Weights of a small mixture-of-experts language model, trained from scratch on English Wikipedia: 256 SwiGLU neurons an expert, 2 picks a token.
Below are experts of layer 6 (counted from 0) of a mixture-of-experts language model. Rows are named router (the router's row for the expert), gate (a neuron's input weights, with its number), up (a neuron's input weights, with its number) and show model dimensions 0-223. Each number is 128 + 32 x the weight over its row's rms, rounded and kept within 0 to 255.
After each expert's rows: "comes after" lists some tokens at least twice as common just before its tokens as in all text. This comes from a sample of Wikipedia text that the model never trained on. Tokens count by the router's weight.

# expert 91
router [163 113 159  88 106  86 107 126  74 174 118 164 102 103  84 119 111 177 179 137 168  76 113 114 133 110 103 122 138  69 111 112  98 105 123 137 159 114 154 166  96 119 102 182 111 108 107 161  77 133 168 134 142  95 172 118 113  85  43 105  71 176 106 169 151 127  97 119 139  86 142 151 116 155  96  77 110 161 153 136 105 126 161 116  69 139 140 124 115 109 174 126 148 196 157 129 117  70 139 152 150 106 119 123 153 129 140 121  64 126 167 170 119 146 161 169  80 114 176 133 189 202 111 104 152 110 170 132  97 112  75  61 107 140  98 128 128 135 170  91 150 133 141 159 105 132 141  92 172 114 180  89 110 105 104 148 109  61  69 162  85 150 154 142  91  99 146  50 135  83 149 175 112 140  65  74 108 131 144 168 185  99 190 134 141 167 142 110 109  92 148 121 157 138 109 150 147 158 108 141 130 177 141 168 108 120 179 118 154 125  47 180 102 125 107 135  78 140 132 153  91  95 145 102]
gate0 [103 144 147  81 116  90 161 128 132  93 176 175 157 117 157 133  89 136 131 101  99 121 128 111 107  92  81  89 151  65 121 131 146 126  97 144  70 162 111 113 163 139 148 153 142 145 135 110 122 133 220 206 187 132  99 159 105  81 116 130 100 128 176 147 112 158 122 129 106 135 159 112  96 152 168 181 136 113 146 128 139 140  93  89  84 100 156 125 129 153 161 107 124 126 143 144 149 149 122  94 171  84 179  76  99 121 105  92 155 123 114 178 135 153 124 128 130  93 165 131 156 122 136 153 161 137 140 127  92  99 120 143 136 163 156 157 106 157  98 172 153 183 114 146 116 170 205 153  82 150 134 152 103  19 109 132 136 137 107 156 169  96  84  80 115  75  95 120 113 214 172 126 137 210 126 187 149 159 153 156 134  82  90  98  83 157  92  85 140 170 123 104 126 102 126  86 161 194 141  79  97 157 149 173 141  74 170 127 116 146 169  70 147  86  69 104 145 133  88 139 115 138 189 145]
up0 [138 157 130 108 138  73 143 149 167 100 158 189 135 100 117 116 105 117 121 160  92 215 123 102 113 123  56  84 128  79 112 154 150  78 142 175 108 122 123 166 126 149 113 165  89 161 108 157 147 164 122  88 110 127 135 124 101  77 144 108 162 199 133 153 115  89 148  69 116 107 122 151  84 168 131 115 133 165 123 175 131 158 136 172  99 117 136 146 154  72 204 105 197 206  90 106 127 156  81 147  99  73 107 157 123  84  63  81 127 118 145 190 119 161 107 164 128 160 119 117 132 129 119 136 123 159 137 120 119 134 149 164 118 165 133 190 109 166 131 139 123  92  75 165 111 111 162 122  70 120  98 132  82 131 162 132 167 164  90  71 151  61 118  98 140 116  71  96 151 152 133 133 133 158 182 137 190 130  38 157 121  79 143 143 145 158 149  99 102 151 130 123 104 146 144 146 109 149 149 131 162 106 110 146 184 104 171  83 116 152 129 144 132 154 118 152  72  52 112 193 165  99 171 144]
comes after: " M", "A", "M", " att", " m", " ac"

# expert 84
router [155  69 162  94 154 133  94 123  98 156  78 142  84 117 120 116 112 151 141  86 130 100 130 164 116 145  79 121 164 126  92 102  82 137 102 176 121 165 167 147 105 107 133 116 127 119 161  99  98  97 138 166  73  96 163  99  95 121 122 104  91 195 114 191 163 156  97 167  88  99 144 153 164 143 104  84 112 124 108 180  90 139 164 136  87 194 117 119  99  85 102 127 169 161 177 131 117  47 139 166 100 104 186 102 135 145  94 139 128 151 166 165 116 150 121 180 114 130 165 144 165 213 115  92 145 113 187 130  76 120 145 106 154 163 126 120 143  95 187 114 102  68 128 156 161 149 102  80 125 117 160  77 118  78 122 151 135 139  69 176  81 129 129 142  77  98 173  51 173  59 133  88 114 160  93  86  96 107 146 119 180  91 159 113 122 163 174 108 106  92 122 137 130 103  92 127 173 154 146 135 152 165 163 144  84 112 160 158 148 119 128 172 164 120 112 122  95 165 149  98  48 111 139 106]
gate0 [ 68 129 127 144 165 136 155 154  68 137 144  94  65 104 148 126 115 130 158 154  81 102  66 144 142 172 169  90 153 116 116 165 107 102  60 149 107 125 168 115 115 130 148 105 109  68 114 107 129 103 117  97 124 181 149  76 169 131 164 159 154 157 101 113  99 142 164 116 105 155 144 141 192 140 118  84 130 135 166 111  70 116 163 179 138 224 144 105 129  81 110  96 140 155  89 152 148 126 182 144 107 118  84 141 169  46  97 118 107 121 137  96  89  97 142 133 138 107 131 109 117 132  50 123 169 113  89 212 115  68 129  77 139  80 147 157 101 136  97 151 155  72 170 158 133  88 122 111 114 168 162  81 110 147 120  95 116 181 147 126 105 125 154 108 116  72 135 138 151 109 166 133 219 126 104 153 100 199 146 177 110 110  99 142 147 161 174 135 159  72 115 119 114 122 160 123 124 154 121 148 144 161 189 141  69 153  89 116 114 104 113 145 175 132 127 141 108 118 199 172 169 166 118 109]
up0 [132  60 141 134 134 174 110 147 168 143 136 152 109 131 195 140  86 128 150 134  77 163 164 106 115 126 181 166 143 175 129 143 185 130 129 138 182 164  98 107 129 127 152 163 122 112  91  91  69 116 109 158 200 131 142 122  86 151 119 116 157  58 182 118 105 143 141 129 155 122 155 142 176 157 100  91 128 152 102 173  77  98 149 168 155 117 164  98 141  40 130 100  31  87 139 105 104 150 155  86 157 129 160  82 127 148 179 154  90 133 111 118  67  71 108 155 106 134 153  71 118 131  82 154 126 144  75 101 116 121  97 135 115 111 101 156 126 105 111 176 134  90  44 164 122  94 129 126  74 141 155  81 130 168 122  97  98 120 143 145 121 112 101 128 132  87 130  80 162 131 178  72 137 145  72 180 146 118 146 144 143  82 116 155  76  83 167 142 147 173 131 140 153  79 126 120 133 137 116  50 118 125 159 124  50 177 100 140 161  85  62 159 142 128 134 141 124 155 166 125 100 112 143  90]
comes after: "\n", " \"", "==", "===", " (", " In"

# expert 70
router [162 122 124 105 153 162 141 116  95 159 113 177 100 180 110 137 102 154 154 117 133 145 138 117 103 115 105 113 149 132 118 124  75  75 136 109 145 152 158 144 142 124  98 121 138 111 171 129 112  95 194 190 129 114 212  97 113 141 110 144 116 170  66 143 195 141  75 162  74  98 145 143 145 112 143  68 111 128  84 136  47 113 111 140  57 176 123 141 127 160 100 116 175 169 216 215 124 113 159 196 137 122 162 108 127 144 129 153  87 168 134 185 100 122 166 179 111 102 156 131 156 128 118  80 210 140 138 117 105 107 106 103 154 167  76  93 132 137 171 118 141 102 126 148 133 139 122 143 144 130 203  81  96  74 153 113  91  89 114 103 145 120 153 180 117 129 162  63 110 128 162 151 129 143  79 148 113 122 109 121 169 141 145  94 179 169 182  73  87  99 120 101 130 106  98 157 186 144 127 166 153 169 150 145  93 133 151 151 106 126  99 180 114  95 126 120  48 134 167 117  90 105 134 110]
gate0 [111 103 126 100 122 144 190 137 124 121 178 158 167 158 135 110 117 146 111  96 158 138 128 145 123 139 108 155 123 121 179 169 182  78 151 166 146  91 142 176 165  69 111  92 137 126 110 156 159 139 117 137 130 104  93 120  71 137 120 131 121 150 156 139 155 105 102 215 113 144 130 147 172 170 114 122 118 125 127 110 102  99 111 163  88 117 165 101 131  43 127 122 113 184  72 200 182 144 111  99 160  85 143 166 119 187 158 146  31 146 123 136 130 141  73 202 100  81 101 110 121 152 163  92 153  89 157 125 105  96 137 142 151 175 105 107 185 160 148 119 191 176 130 158 203 120 173 177 119 165 162 166 117 158 134 124 162  41 146 142 136 134 141 167  79 132 213 150 135 140  60 142 117 109 103 191 206  99 146 129  97 113 127 167 140 104 139 145 168 166 120 128 133 152 133 123 113 163 150 161 120 130 128 148 137  62 114 108 146 135 158  93 150 136 102 100 104 134 147  97  87  79 113 116]
up0 [146  96 160 173 110 129 112 138 101 111 199 188 145 151 138  87 127 153 126 125 163 133  96 111 147 123 152 174  98  62 102 114 101 122 166 149 143  80 139  83 104  95 121  73 121 113 130 161 169 110 150 121 147 146  83 105 161 156 128 130 118 202 137 161  83  44 164 151 124 150 130 103 145 152 101 157 144 175 156 128 113 158  96 107 125 131 113  82 144  97  83  87  76  91  49 135 201 133  55  85 184  75 132 113 145 172 180 121  46 143 150 135 114 118 162 160 130  89 141 100 108 133 154 108 158 125 126  84 128 126 121 142  92 197 164 111 198 137 131 147 151 156 141 157 223 123 151 139 145 150 176 189 122 167 141 127 133 101 138 135 146 156 172 133  25  79 196 165  80 127 109 160  94 122 163 141 172 145 103  94 154 135 152 126 123 108  96 137 145 146 100 126 139 149 102 146 118  88  85 171  85 122 128 102 126  81 118  83 162 156 160 134 146  89 162 123 136 135 137 129 136 133 136 170]
comes after: "\n", "\n ", " al", " J", " A", " Al"

# expert 49
router [158 103 117  73 133 103 100 158  86 129 119 156  93 143 109 106 128 209 182 115 132 126 138 128 138 149  81 154 117 114  86  71  80 137 133 100 114 170 175 159 146 167 115 105 145 104 144 161 114 139 190 158 136 110 168 137 133 120 156 141  62 196 135 134 176 149  97 193  73  84 127 167 183  87 128  59 114 128 148 188  88  99 141 139  96 158 126 151 118 158 128  98 136 142 197 185 109 111 150 159 127 123 181 122 138 119 108 109  92 164 170 195  69 131 125 146 164 130 121  74 164 135 110 143 206 133 122 156 105 125 117 135 175 136  91 127 113 153 130 143 128  89 136 153 118 137 115 140 141 132 218 121 108 114 140 167 108 104 102 123  81 161 137 133 117 119 149  87 102 107 151 141 101 145 101  84 148 102 183 103 192 137 183  64 193 187 170  68 104 107 143 135  91 105 110 133 178 156 112 146 147 154 181 143 126 149 177 151  78 120  97 172 119 106 142 123 115 154 136 145  51  62 125 113]
gate0 [155 127 106 149 117  92 137 129 143 133 129 146 155 158 159 114 108  90 120 132 141 134 135 162 186 105 103 120 145 111 119 161 149 174 169 133 149  93 128 149  76  97 179 204 122 165 136 115 116  99 157 127 114 154 139 149 119 132 162  80  93 102 119 174 153 187 119 155  83 119 188 141  74 205 172  81 125 177 156 163 128 123  95  83 153  92 162  83  76 129 154 108 178 117 170 160 147 121  96  94  95 152 157  97 200 166 149 130 136 122 121 116 156 117  99 130 169 171 200  75  98 148 119 106 101  43 140 152 150 148 106 115 107 110 139 149  96  99 202 169 113 122  92 144 139  96 156 142  95  93 117 170 157  74  76 136 136  66  70 128 153 101 166 112 138  73 139 107 136 146 126 122  91 178  84 118 124 175 111 100 136  84 136 131 135 143 124 102 146 127 189 172  65 155  67 133 155 169 171  88 145 156  88 190 115 169 112  99 177 201 144 116 131 179 148 150 162 101  99 138  93 134 116 152]
up0 [ 47 138 119  93 122 165  95 167 146 144 113  88 112 121  97 122  55 125 173 135 110 111 104  95 123 116 127 190  85  93  76  79 145 138 106 131 133 139  93 154 138 149  71 112 134 149 124 147  82 189 171 143 111 134  87 132 106 100 118 185  86 128  72  95 114  95 102 182 145 126 138 147 109 117  96 101 121 103  98 133 131 127 139 217 123 104 144 169 149 132 135 147  76 129  90 159 120 115 136 122 154 134 180 200  99 150 178 127 112  98 141 184 136  93 133 145  60  73 103 120 152 103 140 152 197 116 112 146  93 177 110 165 101 142 108 103 121  93 132 132 137 138 102  40 141 102 157 139 153 178 167  90 140 105 133 137 121  77 125 128 189  96 124 145 103 200  79 134  59 136 126 148  92 136 132 155 162 103 126 123 130 107  96 173  81 123 225  83  81 118 138 127 109 103 135 181 111 125 172 114 134 118 134 136 129 131 149 132 174 210  95 118 105 201 161 168 120 184 148 126 158 105 136 166]
comes after: "\n", " co", " All", "on", "==", "elf"

# expert 78
router [179  83 153 126 131 151 142 102 117 153 133 137 114 115 124 127 141 144 154 133 151 102  93 153 133 133  90 125 152 131 109  88  78  99 133 122  97 153 156 175 118 133 119 158 139 118 126 140 124  94 176 146 102  88 173 148 125 114  96 159  86 148 108 206 188 116 102 190  73 143 180 166 146 113 136 122 111 148 183 158  93 100 123 165  76 178  81 110  67 134 130  83 135 163 199 148 156  95 156 112 102 126 133  75 107 142 113 138 140 141 167 169 147 112 201 117 135  91 185  68 113 115  90 105 180 169 174 149  79  95 125 108 138 117 100  91 149 120 177 132 139 140 109 184 188 150 135 143 101  79 136 119 111 140 107 166  75 144  78 132  94 163 191 173 144 148 169  52  88 106 180 123 141 179 117 129 148 106 146 117 145  93  99 112  93 164 169  92  98  65 135 170 103 102 106 100 156 137 118 146 135 154 186 197  86 142 184 140 140 108  99 178 155 106 129 158  86 119 164  66  56 136 132 121]
gate0 [152 114 182 118 152 105 141 130 145  79 119  93  83 105  75 101 130 120 139 206 142  35  71 184 109 171 196 128 123  83 124  98 132 139 147 131 118 206 120 165 143 128  83 155 123 126 108 113  91 121 178  67 178 132 181 129 136 150  86 165 102 128 120 117 109 159 148 155 128 133 132 114 152 121 139  77  77 142 126 212 156 119 111  90 204 128 121 100 173 160 124 174 111 112 155 116 157 175 101 121  92 169 132 128 153 116 150  99  72 117 105 249 132 133  98  84 127 120 127 107 130 117 149 187 123  71 112 129 122 112 153 143 145 138 133 151 117 165 160 132  90  83  71 141 195 105 137 139 105 150 124 163 124 110 172 162 124 123 140 157 100  73  69 106 146 101 157 125  75 100 147 169 135 112  93  89 137 186  99 136 152 120 118 135 117 115 128 128 109 137  58 139 100 110 172 102 123  92 119 111 143  95  53 141 112 191 101 108  98  69 105 104 150 128 156 169 134 140 126  78 120 138  93 101]
up0 [ 99 136 139 106 155 117 140 150 160 114 146 155  88 138 135 133 116 143 129 119 168 166  88  96  58 153 160 154 116 132 170 104 102  49 118 171 130 134 107 121  95 155 117 144 131  90 157 113 109  97 151 176  75 167 133 122  58  94 124 149 162 101  94  74 147 114 106 116 155 188 168  81 115 131 142 153 119 168  99 122 186 132 106 135 109  88 113 130 119  84 153 159 166 145 105 158 167 148 117 105 101 135 144 100 153 116 176 178  97 136  95  86 172 127 134 122  95  87 122 123 118 156 153 102 129 110  94 208 109 145  82 131 152 193 162 110 122 181 117 134  90 137 165 110 143 139 124 145 124 164 149 188 120 193 136 163 113 133 192 123 108  70 126  71 151 121 157  87 103 167  75  23 126 202  69 108 119  79  90 163  64  71 113 177 128 100 125 112 134 156 135 147 134 103  96 109 106  80 169 138 105 178 117  73 151 130  80 183 113 121 149 113 173 146 123  80  71 135 137 152 129 137 126 197]
comes after: "-", "\n", " Democrat", ":", " crit", "istor"